{"n_layer": 8, "d_model": 160, "n_experts": 32, "experts_per_token": 1, "d_expert": 608, "d_shared_expert": 0, "activation": "squared_relu", "moe_layers": [1, 2, 3, 4, 5, 6, 7], "router_score": "softmax", "normalize_top_k": false, "routed_scale": 5.66, "balance_loss": 0.00541, "balance_bias": false, "router_z_loss": 0.001, "init_std_router": 0.00718, "lr_router": 0.000865, "n_head": 2, "n_kv_head": 2, "head_dim": 64, "vocab_size": 9909, "norm": "layernorm", "norm_place": "pre", "norm_eps": 1e-05, "positions": "rope", "rope_base": 10000.0, "rope_fraction": 0.25, "qk_norm": false, "attn_scale": 0.125, "tie_embeddings": false, "parallel_block": false, "init": "normal", "init_std_qkv": 0.0401, "init_std_o": 0.0, "init_std_up": 0.0401, "init_std_down": 0.0, "optimizer": "muon", "lr": 0.00928, "lr_mult_up": 0.713, "beta1": 0.95, "lr_head": 0.0127, "grad_clip": 2.0, "warmup_steps": 200, "schedule": "wsd", "decay_fraction": 0.481, "decay_shape": "linear", "final_lr_fraction": 0.0, "batch_tokens": 65536, "seq_len": 384, "doc_mask": true, "train_tokens": 397000000, "steps": 6058, "dataset": "wikipedia_en"}
Below are experts of layer 5 (counted from 0) of a mixture-of-experts language model. Rows are named router (the router's row for the expert), down (a neuron's output weights, with its number) and show model dimensions 0-159. Each number is 128 + 32 x the weight over its row's rms, rounded and kept within 0 to 255. Numbers have three digits each.
After each expert's rows: a language model's description of what the expert responds to. This comes from a sample of Wikipedia text that the model never trained on.

# expert 23
router:101075113141137166114198112099101068156160114132118099117083144159152108148190083173138134153137082178149122133096051176092088086092119085151121133101158078095132133149156086112149105067147176121138092078120143114165157163167146186170169144170134176102123108106159104104108150154105154130119103162156101123143076135112187182078153100121095185115167149171080165141140111092144147128110141092078143152134067147145181143123171148157158068115113086183131115083174149154127075121124129
down0:086111141142114149116084136178075111150148181144159138134166093116164094140106119147123097118147125112110102156122123218126106149066174151098107125137104140137137125035139143082147123132126168107153148154163170122126108113125078080125122129130101113114168201184177099109063114144171068096173071116126159145114135069127053106124082129112146157147107150125199112135038099172114134149150131139148120156185140161171116209145091111160091138145160079111175165152149094124099154108146088
down1:071142156083110093114132089106132115148135119135139146142095174113172150096087125147107109124077080094099077142130149082136149142107123154113128141169142238108127118085138082115157134104144071131155119095119130128183120117111140097083191139106109104187130167166124151142089135185131206144098203127101121130153063135086127104118167189066147122105155120138148184151134129171126097103122133114126072142169215148143169178133103164070121118118091117089132199140146168125065099139105144
down2:112100136107141123166235146110139121147112118124173127116111160144147137156159195123085095151099123127121163071119156136192062096119098054116108178087115145170166124159155130132086114150135132117119135125150125164173131169106157133109145100117145172149153094094122152098098112096116194122096188122127026191153096045105122148144111137091127129155128062098089114208102117182110129142111141180156104109098159102134154107150136145109104134097155121052162178160121119129095174127133166
down3:117160127146128119146149134129093125132113135135114087165102129096165141189099119148159118138183108134053101174141131119150102136167138115173115113107147144066083141077134140112108197136154147083065145111114127130102080142141131067199158109160092092177110060166058156168102142097149140136106120109135122136189153114175088130162168131079130117154113158133115112071216109168125123143069175168186092095109117156128147122146181111092085099193158135059170136081112120131147091101171108
What it handles: Cells after numbers

# expert 19
router:015117097141117188125133101112120132141188099097060112125111127165137115094132083118110143208121087097117063170118109189121105135163082066129126148082108188110146053142175129109157146130177092171133154123152187111143104124169153186170113088087185141078118124082146106085148110146120135100122098133127122088135114110088166169122134120115167123125131182184129104120127086132144183132125115103163100112158122139165167068081150107164145122164081136142147129121162183153103144132123181
down0:102161080097126088161131129116157160129084082162150140138113103128068130173121158158136150162087107098089131148107105136112162132139091126126129102106108071136160157087122184116057136101126113086129153103127165147162132122142155191179136120153098100141179164105073106164134112209104171161152121081138164091069111143093152130109097154075101104051121121137126178091136121090116068184179155137095131140161105140127072060052126141118162154110072156172091186124098157110098154155104085
down1:119189157078189126100177122087122132136152127130161126101118152077110136126137211155158109126059134052119176194157136178161161166172081142123159116082099098138114134116122174119126094112075085097131164208143047148160154129112141076095155136125161126104104090130157087156156120156081125091166129167162170189126178082133156121112120091119147112139124163115132146126122129112215107117166152073088125136155160100165083131133104138117110108052143140104102106162116161159099105097136139
down2:176250133122155115078163113126105124103140122123133048072102159107101137118153193127147081131133184095084124075123148102099064131144181158097148084117173107127111160087138162079128110136096103138124086134182121094083133090086164126146120154083106116157136144093146089129080113112142100109133187153160121136134084162065127060135091176139108103089132152124138101097100087125144088081122104123103151137067126117095082140056126092140139079143166131120137112131088099077139077089142120
down3:155198109127119126124135100102125145034147119147154128173090135120099126165142168102173091156123135144096142154111100155152153118076056127126102128164146179097132164097139093133121158070125156187122110038139171111156097150076160137101157126150158161182147120116101107137157129235176114109136097097141119115143103146095133091066146119112137148099162118121187171112078144151100127078128158114146099112078121092086110149157123098076113089162096072165116143117075087157076079118146077
What it handles: Second piece after capital

# expert 9
router:087054074145126164098170124093102107162161117116124155112089145128113117110148094183118130157117077164124099154100110170112068095125111095142085092084153108111164109158143112129155121042131203142142134082123182140201143168152162162168145124189126193095111117099190086118062134138118145116117118208167121121169112089110160160108165111159092154126158138183110097125174118096164146116132165105130138162149101156145124120110149141158144095051105096149075143063162152176111120103112110
down0:117075143123081104113116078100179131164159113081080140133147100105052164167109066118095129181105109084100058128165121112146175139113144069152123164177105141095119184147090161139120145091117142079124163148171114122119175179156109136119153097123152139127079099147130128086129104080092114154155160167071143106116102095153107135083140147184132123104118079180130103194130120175190062127150172155190104120121134137094142115112104165127116192156137070134081133125101074074169152130162101
down1:140095172151166104064114135148119153147155126108083137139140143131106139139072210113128146117178099118168135103092161132163133137148170233149130140131169107046089114173179111153133093143138113125143111142163130095154182079101144098088135126117147107169109106158129145111113158140206139173146192088087090076084105168135112149142115092082215134116118187163092086100125107091096117161128102085073154104142131092115117129165074084126115161131140106135103114057115151177158091115117135
down2:110069174113153171187171145051098094095147128119129104129137136099123128139140105127165104091130129128116123083092124093190127173016094159144139191084090101122099114121147152133140168160115115123118131151162198073149084144085087137119103125065135099107102119072169094172136081120142172113082126128156185122120167169162193088111091193172164131147136159160164067123161176137168138134175130115155125118108180138136142122193071174159119093141123158115136122139121106154112130118138105
down3:185117119182130113101102184087111168117118106130194175126143065146171098090081142114073209118177144118107113137116123138118200141112135108138129124099094163154175124164117184103117149160167101114117165144103122122108128100117184169064129136085178095133117187148134162113112082154111101141098078084089081179063081114139131125145116072106139178108183091128159118104124147160148080189140154131106148150151087090120147102122090111146126113134215156086090078137112096162141134121130172
What it handles: Year and number digits

# expert 3
router:096073112148137161116203111098099071156162112126116108118082146162150107146192081171139136150136075179145121136097054173092091088093115075142119133104155081098133135150155081111149105065145175124140091082116144121164155164168141184167170145171131176101123107105160103105107145154097152127118099160151102120133077134107188180080154098121088179116164148175084161146143110092142150134115141093073142152134066149145185143122162141156158067122114083182127118080167149154128070121121131
down0:165117144108113136101051101164168168115139148185139108139146157156114117126107114124106149063119120128171127132156062164142110151061140148175105188106101103169094120128119160091147104116090125119133144132101137145071164137148123115098085115184110111130148120065154049124173140128150135137120090104101159157086099124105124078145124092182158083153065143168199154075131095054157160163094172108086170115132145117191097174148087152125122126140166174076069156120172179119108138080105136
down1:159143140077133119207180167105095135089082144126059162202112143154100105106129174156167118081124086141086128130127086121092190105123163112138089117147122122143148171152154093081145094122136121192085117138106103122094103122122095150155119126084151176085152157117101181124124198073184130121188065148108138181144095083110120112152104142190103141191124061138117113129177129139103131174128104170120126108114122149154137151087127135146059124136123092107106073156094156121169088152098059
down2:115080138158118115075184069134161211089130077133124176114123154087149166096062092077097097138167102116074121139145102141117105104146149084116131118141127134145106116171117130053065146099129037109140067174161096079155175067148126101106083141112122119102142138149153174112106124174150160182126118129118123136082173144160113121126152116153085154187172174088170139131202156115195132172144126109122132119164153139111177161113154124174104135143180105128102164123082118090144118099139108
down3:099109135123098172160154140112086060076144192149174081195136148097070135147094158065086124135118113101106118154127163104148125130128172115106129092122148151093093133095127120126148164121090164142181107127099157129089120063128160097128148137155129162126161037070153180150126188166143127171151199115112137125102154159152121129103161116042125146136139087087186077159070184101104138148181088149162149145103128116128136169107142109156108152137127136163120124165106125187146124105041098
What it handles: Table cell digits

# expert 7
router:085067130175120126092132109129124093141189140050097164118112138135197117110188116153096195168120107171126094142095120146112097133141104116143099092100143125088152126150175080114139134100163143146152156105111192108195150129140133139123110127118147154088108102071175044138083124110114174126104074151155083102155079132099167152117143093191127122114139120193097132081166117197129181170153132107134129140141078056164166125132147184141166095137124114175137131090129122220133125116104125
down0:104173158157146180149147120167093163112165095095163167091120169118161139124123129159176126187082110139112044103167138155138076117122108129143083098126112134134102157091120198102173090185131121137121127140137158139138125119127143139125135119108121167094180154117105109132133110163170103112135153110126067241056097172117131106151142140077172134106139121151112160056105115093069091092076091060109128075101138137182161093135051116122163149131169136166183103105136120110164137140088098
down1:136154104129088073173115168186126087099099126096148136077119130144147162132171115137128149183117152166090148095065125151175106066120148172070127153142155118172004153124089078137102163080159124095107153129146093102136174049112133127122086133112161155117153104121129150133137144068167131131122186200135098077123116119085065150094090177147111132110146174205148153162150122096115109129087162133146102124111130156113139130140109098149131157125163164110169068118113141143130131178095078
down2:216120145086139172106130080097131133131214162139086097150148076114091148249171126117128130113129212141175141128174126111076162089114104099139104175142115127129139125117124109096147122149136098084182198122093137109152110147108079197132145143090127153143143121152089086152117163142146114168104135110142183155140156082123136049125141155149129099131124108096128167089140147076146042161131135149107133104155094136144157099140156066110106101147110059100139122168137101162114106110116093
down3:141122132136168130175124159095108162108148102125104113142135138142152175053086197110165171136127130131111097131129166120119124113130106092079145124085164173111123099175155012126093172110131155151157079111080166120103136161053150135116129179164195148102096165129095142130164063095092172135109212104085108155164114151134094068153115135073089151175132106104118107131168107097166122149184143148130135134114191087096139127108148124120142139174130136141112150131037065123116136141157119
What it handles: Digits in numbers

# expert 31
router:097114078166133183095184105129087097159141165068117116118100114151152126102160112178058121130086098129150130176117120192111106118131130105140102093091153106083154115184184123111156141042165154141167107122128139158186142146150133133142178099105145201117105074085200114137115107085165148133113155141183112086143058127102129181075145107134129140095149130185078101111150114168157139142131156121115168168136072099129166128130099112136093095118095069171086191105144131169127069115107122
down0:161084143111155127117182121099114145101173105077176133184123163181149145122127067193111109122147089111182091110102086182121112091114081116120151129132173165084069184138111121160165159103049079183091117106102169124106156132099151204122170115137118129173165114146109148086123119147145217079126091112095139139127152130184126148126196121086136149096111135177119105163115069127105150144149130159095110155096095127132138067137165155122078141081146104112134108131168141168171089128152076
down1:137155178113070068139134124091139088114146160131154079117126125153198144131087109098113134155116105138079072148096160131183126106154170113165109183065145107077120125130118106124183140130116112177152141131087127129120097160148111117070083172172135103141145133078152072156113136096130147091073158111099151072150161122143121083128089137124134143159114123090204122174106128111236211105184131101138166169154132168099121140146114130108116084153094128118140151181070100151198094167117145
down2:206106150080150096142116118160143092128173110133084154174153101107121102128158085147109154113197144122126077090132155186084138092185119119130161115108087084086176143143098181189127167177129084106080145132099084137178128174088170126137130108132121099145096137090074150226153089159154150106122089140090105113121158156126162094137113181171166174160138144189074124148201149159136122147150099167181121183070137075181130105150129124121114141156132136114118089113105124088122123125148147
down3:137026168169165176142155133151143139130133142128144136152140131118209034133185141142110106132132131135177133141122096159116143105131085095119131125158150137110191118147128126106096117111139118132122134132159153185169102097129135170141162118095079182135108200193146142165112092156083096101138117114105084144156065108136106108118159159144152142107133083093161147194138112140138155134139097109166157125118127144136084064142086143110043118181069095191101137118055115137168137194184104
What it handles: Personal name starts

# expert 5
router:075083086144122108113154103126110103143166104145143126152111171122142101104170109146110146158169121141162122183091098140064086109136113135155116046149157104061122124182219120078152180066183188156166069113084164111199144166185138153155116126130137132094114147108176084122087134120105126108094107190133114106151074118108155179105155094149095163084172131139080121125155122090142173145179119124080139150156076109125208140127114179150148087112141094141116120103146145135127086115123141
down0:111139094185165063149137143066128173154150127159085137150121177102135132171147114110127132112165139142167137062106133171130139193120089156148103152114167093147129171186120184097066133131127089098045131097146171119138220110146085116166117119118078141074126089124122111105155113109138145111128155152153116151150101123169132095098180071122116118130086120083160144117146122152093162099127116135088093141073119055174128192105111119130150185166167163128099085125043125164183110100146138
down1:088078163134201080087061135124117149123120098123168090128098112097097112085101109135107124171106135113082123166105160149090144084120089165144050120156074146113141168128148129137111117166101121086190162179112102171172145081131174139122139133155098123116176149095130104172133118105210158124105146125104087136144162134110138126149106185128146171146122140105131149060139155147148139217135135108124064163081099156097055120193059140121123117125074159177162107095141116134079109144164167
down2:082181182134157199144133113118090097129111122097091096216199121115137156135117144091154116148151104119113124094114112097151158148168147100108142131144136141096139176163237139097125110146118255138151124142081156165124134172161124096129102139111122135136157146136095158098070144091134108183130193068161123146131111132153122133173106082124083116133158136136105146168146129102126124160085098155183088154168161162126124126161102183101114156143152137101127113087164129046125068113137129
down3:147125091110124148161128127187123102139101172103111142119150108143109159130138082147124100124102118114176084128116168134122207173203163119122107061097184111138081141109108175183114118109138131121096153117066116133130137069090102141092082083143098085115132094159074148177128105135145141181181180120140096129050143041132136155124132139132112203116116121090138132149168090100112109115112168177097147079156123149188163156139209098114123174137154080138087152116191143126088161095148146
What it handles: Table cell pipes

# expert 11
router:101076113148135163116203106101101065156161110134118111123082141160155105148188081172139135151137079178147119132095051174094092088094114080147119134100155079096132133150155082112149105066148174126142093079117146119163153161165141184169167149166132173102124104109160101107109146149099149123115103161158098123141073137109191179081153094124089184113168148173080162146139109092144147134115146094076148150136067143147186142119173143155155067120110085183128118084169150153130073121123132
down0:131104083146101150105111158096167126134192166127172084138189132106105124106129177146099175159109085075163088156163109092132140134174128131121124137176128107157083116085098147077089158063160149126077076118109147136142160083129099127094123108134138091171111116113207196089189096118138134149083146152107147128052155180133052107134194121107128161113130124156170094089117125127171137162132152161083160120114122116080147088079169093108095184131091137139103154157136180072137158124081105
down1:079078213087140076168115147174099130112216127090159084139135162111148173151166113165105135117166156168150077068125103147149182103126182093133092126133132095149129114108151117120081063097164134096129161116112130128108085099104086170153194118106150086138112054120151098134141143091102132161104125131125163089204071112100106157140065087191126122122108114077145157092120168100159186092183149145149179149120152133121090088138114110110109139075130079159158149105125124120143129161136136
down2:065152122190167164165155122096174131106141171134138161140101067111135099076135133190185149149174130157099137132102094112143152092147149186099096139131152133090120135089115179123164164121134170181071102089086145155155146124127130093133065094113138118084156112141124155147136107087197105100138099127077075113103130091123116146098090144108136075072160135112170127133111138122148224126106141138178113091095087115205161119174135122064112144101073108115126111155071135133204136168117095
down3:108166153125194141117115146171133111104152039087125110127097172057144124146077161159191101174173165126159112116179105100117103106139184127105120108151139143146105110189094147116099144117116166161109083079138116106175179091086099166091146090136064149086102122163139132120164159153119099117106176135088151068089100152093104137127131128093127136102163175097099097082137109081189171112085128132079125162096115188130140103121094156064162149127153136118137168108122158149172067137057148
What it handles: Thai bytes, table numbers

# expert 29
router:096080121167081134067133140138064127186161095136138146142113162198126127107136098194111139145171138157134116150103122180095092107114113075124141091128167101108125091123181099087143154075166136158195136081150173126160138130164189127135138140158127169118136070113142118105056125102087190107088115127141087055189119119090198158106122107176168191095132128133108096130124100111175136194148119098093138161121088126128127146132156146140159099079127059134124114084162166184112089109113131
down0:100098173085102111175132158206116148144198109145202150082128090150129108137120113138123118072122178187151101089104182149140104140122142145161155094124065090167075121091119103127144118115145107136082111180152125220190184156137113168139070152083134103156151100119154103144154111099113044117173107080103125105127089152069125132156093123141166201109078097110124076150130175135099148073108141124149135167169132114176099102162163136090119096149133135153135119128146118127175109087129115
down1:075150147163127098093184093100113129176161050067123122129113093160141125153135163049161123147088179173159182108101172150117147174159129171142108106124124130142132140108169125151084146158157134156094150168134154131084137096103152079083101176124170164031172159137069159101133141100178117162121110099166110098118128108144117093137155178113052120112093092108117111061058141145111100094118114117092122145134148136102159109114126180151097127125130147133142119152098145096217148118162192
down2:081096100061191108079138132112088123198120153139130102094097150125109149125134128127153106162097188152090124115151116173166150152119068151165120158112161120078106112160132116120120127128046141088114090143161083095147128124123102191157105100209201112171162140107050118149149133136146106124105145140114138147093129103155079200105072189108098177097152106103164116105168150121099142163101102099197177152098123112084132145123146161132093140149186112129080092124160126069176122106150103
down3:098108097077183144128151077065107151142110118116183162108125157080127124146130146066127114190147111115077139167162093202170146130121121139125129165161156162126134157107143131160103128179115108169134137092169181145094086106150144126114126113167139096096109155145067165142161104156122099109117087189156054188146120138129093115146130124105101159134122107095136087154074152115136061191130058110092138172104182100068083130095132131118103148117140061168103139124155041140112169127183152
What it handles: Line breaks

# expert 20
router:112092099191152134114187092130111099189140133110084134113052130152146101144193129152099134173140128154132125188117069185103071106103108090120112125117121121094148114159127116072153152087139148136146114098122150096179178134172174164148163160126160157062109118055154098127111128104118158119115111149137126092135072137076228189115145087162105149061138144166084123125153141102114143145106142136109142170151071122174161148146143136162151075145089084156100129066171135169129063120130118
down0:150093205107132073155143168113122159119129154152150178157148136121080119121159096146183156165100084127101060129088121063089118148117133143151148112057146077142142141124119091128152155119098116111126124146121146138208099080161190173189142113115122175087152065129127119157145089195110179098097157145126054090177134207106179071146107109131103124111099106116105110134125143123171163086087076141184150141083157151139102127115077094145066102097140134140149133169115136101147114091155135
down1:144074092153100142121142095088082134127118144163109123119160135131127140171129121100152143171068103166115085120137163039109091195198133097063101189105134075114165111127123111090099098159109140163081180151157092160106121189108117073088147108107168126142136138182128132107132112115104137142128128152131169193187102104111117075115119111114154117202166147101130175185164130112176065149148080110128172151163110120125131160189140160119150089148181118119068150142121125163187125119074099
down2:127100138158171088080171150130151168096156121134127116132101114096147090188112093104073118167171083137113110074089104109090147098079169125078160161175131116158060177109103070183162103097144126146140080163098095149169057169159133126126093133146122171166173081189171095108154130159145167138136158095151123159066164142127182146155176116131138090169115108167065120169108117117083123139143149181140080112122137144187167163088121096114146080117097116150175139154149174125135087082124132
down3:090097154095117071143120155140139091196102105116112150095087112093142131147163152176142132126191097167088161114127086122182094132126065153114178098117130107046148191111132127161110104107173183106153153114121178131096082159134114109108123121161131095163092187128097098143102120231161158185085112098202131100148144180116124133109131155140109141152135159140135181131149137077116148114153158108153123111119083127079108121128145121088111124062181063116157094107062086112098134129090178
What it handles: Decimal digits, opening adverbials

# expert 8
router:099076113146138166117201114097101070157161110134113107124083145158149107148190085171138137152136080179148119135099048172094094085094116072145116133104154074094137133152154084114151108067149174125140091080121144117165157164165145186168166153167132178102126107109159104107106152153102152129119102161151103124139073135106187182080152095122088183115168148175083161144142110095148147135114147093074145152133070149149185139120169141157160068120116082180126115083167148153131073122120134
down0:158159145106163138117150131138092133153106143145079163110137121151159109137131129092095141156166139130119103080125169090118150148101059067187148137153136158139090117090164132125126141135105065176124068150099082158118163098157136129112076102167089118076093134090117030154154079185116133101143156149125159143089082110235171120075140149124133133123136115159162148067133140119072121126153098194113072106142104112160045100141098192149110079106143141163164095171161113123132129174118118
down1:117119097085109156156147102142157109107171206113167101183111154140128125133151157101125102111133156108149141109058157180168106155180111133134086138156100096161074105104097148131121113159115171131145111105123098141143127094179164090135060094082047134092117116164180185173165159166182116083132082095150158102075130106163102051150146094086117180100123139165128128121108059142134140142135106167169160139154167142139140098185139134088074118126125099095067154086157083144088114112106185
down2:080049068133129153174162176146173147113121104152178127073138065150172164075125071155119120124164186137109122123158115115168115129088133164118144133115121118099088118062137137120120072153149174123146168130101186106129127157099118170140133092087143154090101125155149115092142118204165160097204063175094152120135119192094180115172050145123147149136158105159138096064128162129133080154174155071102112152185175122165129121168113094131149141101124145149109112095131133134145088118094128
down3:168102125131138150125079202066108168153107172149168083147135149085113105102117223105088132153131126121116119132118111173170129147168057113165120181143188115118160107140148109138164137068168099148089071072110120133175058169159139146108126112106122144142123072127122083106159128120160130132118131184147156092159156118177031114104107123119093108123172148153105115128173177165185101057124188076137115151158154091086126113129102132106152081163093139128069139109106138118115136168133119
What it handles: Mixed table, name fragments

# expert 21
router:112107094141130105070123120156078124188150130104119144137139117166149121124138119171077152153121110181130140133076154196089097109123111106170050077128169082086146114150148144131131145055144134130130118056127173089213150145135167145123129125190143160117113104118165134060073146114089210125134092129107095119196099057112162157107147118159134144113143146166062150093110076119160131213126136134102152181118099157131170130129137139150155112096087046127151113104141141131134117113160096
down0:104074100166169175152118120094085115121166118130187158133128109131142097126126080137126165120132140175166145164154052177143119146203129074068076135110152146118162131176128128128179130075147101165144117169135120177125120143146147169111133071151159091055118154098083126102135091116136071126117142109135139139085136121100152149114150122112158078157112151196153085118081198073085171127148165105143116172102077161078170156134101190085098077164088180123096124134097089174115151115137134
down1:148096112133152103157114108149100081164090113147107188103105105180098155086132139114133152100113105157129210112174118102151140120093079163175085106127126139044155111100123174133097128114082061122091148153111124136086097115142137128132182175126108137115140175108161157093131123104086068111130203187188096129164097088137152157087131118116090117116139181170132159154147122133135185119088106139179167186126132120132092035101152155145081154140143158165069121208099116121143159145111092
down2:134073112096152133153091108128139056131106095132157136162104039155128077087129144141105138216194165135135165136156128099054143083158100105138204113143097177129130161200142154084141112141120107129105123122108126073123104132112098162124126093071153148122143100091126117151122113117128078119140171140176147179164118110216129097152122153125206145116092146127169083128103090131097155171059107120109152081188136153120164133133147134134159154147181080187158125076139148154123103147151108
down3:112208070157174147087129102124118131144147147153157119191214187128157121183137152063130092161108159102118072113148163086135066121113173135119150146169105113169142170142154145099096113148124040092102139181114094154096152063149179084180085124129090089127154144128110129132161125102136110126116141163184065127120147124153137127116137135112134125115098076134119111109120124180143103126118069128071087065117138175126155159141123194050111163086129142139120111168130067098148114148109126
What it handles: Sentence-ending periods

# expert 4
router:100101111123104166066103125015130138160174141122101101148146109168124069084109119128143131131109133076161051111116143153090127111111111109154124097097144184123122083134153180129200206124160101192142156105171127135140144155166108149160144100140166161154085080124151082080099137112099159099118097111174144066154176097078121143095182140116173152113154160143097092135183078147139159121114181108151106162173115109172171082119123124156086079113153150168121152121178152145125156096146110
down0:110133117110154141139103155120121179078184152135153130079140124132105139115106174112105153134124181122131178144112118108021112146141129113189132092142177102150140151120185045154190174093112120163066175129145083142133158071129116161166110032100124104168098192106125130163130128136153162115114117141152093185137189076155127097149181151165126111180066129121151181087191112135134118129145130120149197113151166149169145109123108090137083151135140072105092135145137132110101155103154106
down1:115205082124123102075161185124149161185109095181183095108148157144107150124109187135163091155098091143083101119102045155101140141098116144164126136095118087143196190114145147147176126087176170063149155119103144142150144195133169099129118138121124103162092128086081118142097140103134112170164166106106061129110133123097064136183105147102141158083171100087157117099197156120116128097157120136114165108129070126085131112144152107129179168144137104164061120118114170071138111123134109
down2:114144183120121113125063149119116150129102140089144199138116103095091087134089090063099128115128100157092106114083101127091126112132158161107169133138242125103149200101093086135106111125108130073141048139185201035106167175101152144110108135120167160140057141096123135108128111139132130125130118178169077112134099122144111086075073112142172093141158103139137145177119131152110130153166143177149135131158129082084131136100132114135157117154166082120173132106115113134185192096149109
down3:128136161135128139152159170094096121146131131079078101129131113135099086087171155143186123182088120125114146176165097136123120138119099065148066089116127104151144122156123139108142070154190106219126134148133117134163133144132114097109138144137095107138139172106112076106158190069126135093146127113170097122109168115118135103095096118146098091077104112141205133145111169127066118138068029111112142164192131057114078119150113121066121189122131181099187103178129129116145163125163079
What it handles: Mid-word Latinate pieces

# expert 22
router:105091086110144125138147122143074101151171074141118145132108128117109137128156076193081132115166157127163113145111108140088092116120130127138089063148132138117136116167194157092129166124137151144152084109113158110175190170148166139159136160160123153083101120084153044154064096098035169090138092189108086169160151090122151174140132108149108132126129152119089082111109114095148157150134137109082171150143085044125164117113170153157201110102128090110099100062154178157169107118095143
down0:151138202120107075177191126160129081143162045169146143174092114106064102040118131118165106129122106123088099155102143132143147140126080161125146094162157157061167129107119127128092114124137104102110108139114092134141147193109114156114152139114111151085090101172129028129162171142091137086100171089087159128149104118079134178059071113119117111100164128120110147160146080131101141081170167108102097123184150119135146151145126171088167158186123148111169101130056128136145113142105119
down1:108211189154114086135145088135133136127049106190148159157158099089195087136157130095109119143112098112106123130121135118144073051128161124110116089186108143116137124095154162102139049102117091155154094140131143097172135234084155102130150107095150160129071156156103144126171102166153097117136121084101110091089116137141117125104141177081113133159143145126135124102168151175134095100122100187153126191132129095116122042204149157159151094167140137145103144110149128096109185159143132
down2:079095188165129100174088176164164089145133171136120093127146170085106084067097125113151150144065178143168157112159128019099146162091188093148126143076165147110122108101144111128126111135120121119112139156143191148159146066127183125121153131090148130196123130137139128171151174109133134148106107187100157186178119116090155104084124142166178089130112098138108038142117143135133148103147148097114183108072116120115150173137167105189112130147134169109058128099128115115116157081136110
down3:072102138102144133132095136209111076137161117192162098133101151119083167154094115105127091133149170176117164124136170168176165118160118092167148164124190147163152182144134077182142157100152147100150128106124149151150115138126053071125113126122125086090190128166126133141122138131168143114152178169044116101221109133083087142149105212129148153109136128172109148148075138120124113202164126086137161162188110116088079121125132083132103176159160164134150107142123109146123125150109107
What it handles: Infobox colons and headings

# expert 0
router:096056111161152112100151111118051118150192116112137143128112184143147094106214073186118108153127075158152139142119069173090066112132109115131131095118139086125140141141153084110135100034141163129164108083109175119217158190163141145151161165177134134118141123083165088105090128142069141133130093152195070116159087135101178147075131127124094188094134149145100132127143132102138150148130155106121154139134070137154149095137162139137127092142116121163137118110165162167138057130145107
down0:171166141129146165113168131117083187161077175105182108162132140085132220111123131054146165139141193102074144100154155100116071129100129127172133148112105072108160056184090036105161167103157106140155098143131173105154096158132092083109130063113155178134108090162168135172141094079165079077145131145152171100113146171115092091114099084127109145108130110125120138120112185141108126119167151171103074108112185111125132135111089121138155158112120124155093135112112128092111158167113128
down1:189224122126071134125060184110193074142077142155102134162144112135146110086142174161044149087126140112118157134163136173138093157144122101127148133113141140171124110145067142111148144146140117117138098155160097122148165091184137192119083130098089120044117174184141091101169127160118100111158122117163076147156087143115078151176127106127159122123143097101132123197116155158129187135120143133127142127144191113161133104090120116094088134129107090115166049150102126169131135148073078
down2:117106140071154170079073184083103138192103168097189088155105162138046109153138154145150117097139090133100078094100125181121119171131144081148159125115142109079156057112095137179129131097086139108172175150127155102153109117179093142182124164155103159147129149168095130068155148136082116088103150081080101095127126144115140181129094100116137094070121138122110143125105093086033083129152185071144145147127121159145212133147160135098118106160080133136157103120138135111114141139136155
down3:142103108106113148155171120179158148075152109093099031088135073133193076104081165131169064134134116091133145170128171134112112091087116137144148135108178121096161134125097160115126137116069122128131106086133104081089078142183118091078178088163145059162117106156127126105151122153111148145170156097114130149104119209170185127120089125072170127121115087142134185097113195119079106148084096160124115161116085089107119138143160108066163127106187162122144143168113080164150127129117125
What it handles: Table header words

# expert 2
router:120077087118105123118180117141119139144167118138153145113094174125151121120139093196108150171142134118125090167121116141044087144100114098168108075129174102121168103147173131085128117066171157148179115104112172114190117142170172148152103153183132188106092055071156100113086097114093150116083124199145115115143140091109143203153127100183087192115125154163072103073107132112163153191145171049096163152133103099137149173107159129135136120106137103146139086093140117156110144108129135
down0:175177140123084140109191116068148102138128133156205101133163123069105150146103139120171132197131134135081152188151099089105162116147116157105095128161144078157162163104126151111093059093119093124140109109157157102133136158124160180086152112188131162149139125144062126101191067092094128122132152183108120133141118079132146119136132135093173080109150126089150101137070135114102143087140105192108126162167154155160034108090138099134212099142088127154067150109133136130130149159076108
down1:155114138160147149160150105078138070109152120098091169127112160118094144093083164103144137146116175188165165179156150099152137127132133153075118137183154120084115109145096123095118139133189108209103220142140075088159067142144121191114140179157137178103136177136117130113119125140123091162137105156105109092167176144096169096167124102128093119188098111088105139060162182137165085138115045124185103135111115139135092141095151129092109115177182101130147153072154124143084134080109140
down2:115056117130087127161138140070138194121126105138149160045150170174154132137119076148170152100117108093118071127140162049076141101148134174133101085070079179147125162167143080117132176159121102083117166131131152110200148117137103173099089149126089118113101166137084161078124123107120096130105137111120160109180162121118099171156117110105179169150112154158136117121073208095104163104105130109150127090091093093098175174112130141099101123091139212133128147170141160174098092121136144
down3:123235103120108150111137146093160166132146151114102090139127167179084098114203147065124127125113179101145117088125131115094117141127143127119089086097141098152077129104067111154095100134081131097168121136100132076135131082096114162108101091173062130160210150122125100122120142137128124139108236102147118157133176105122110111160147086134145134143145120130150153201073133085118155126123121115141148178169129071081186140080182151110143162123092201197171127133136148119107113140119163
What it handles: Opening parentheses, coordinate marks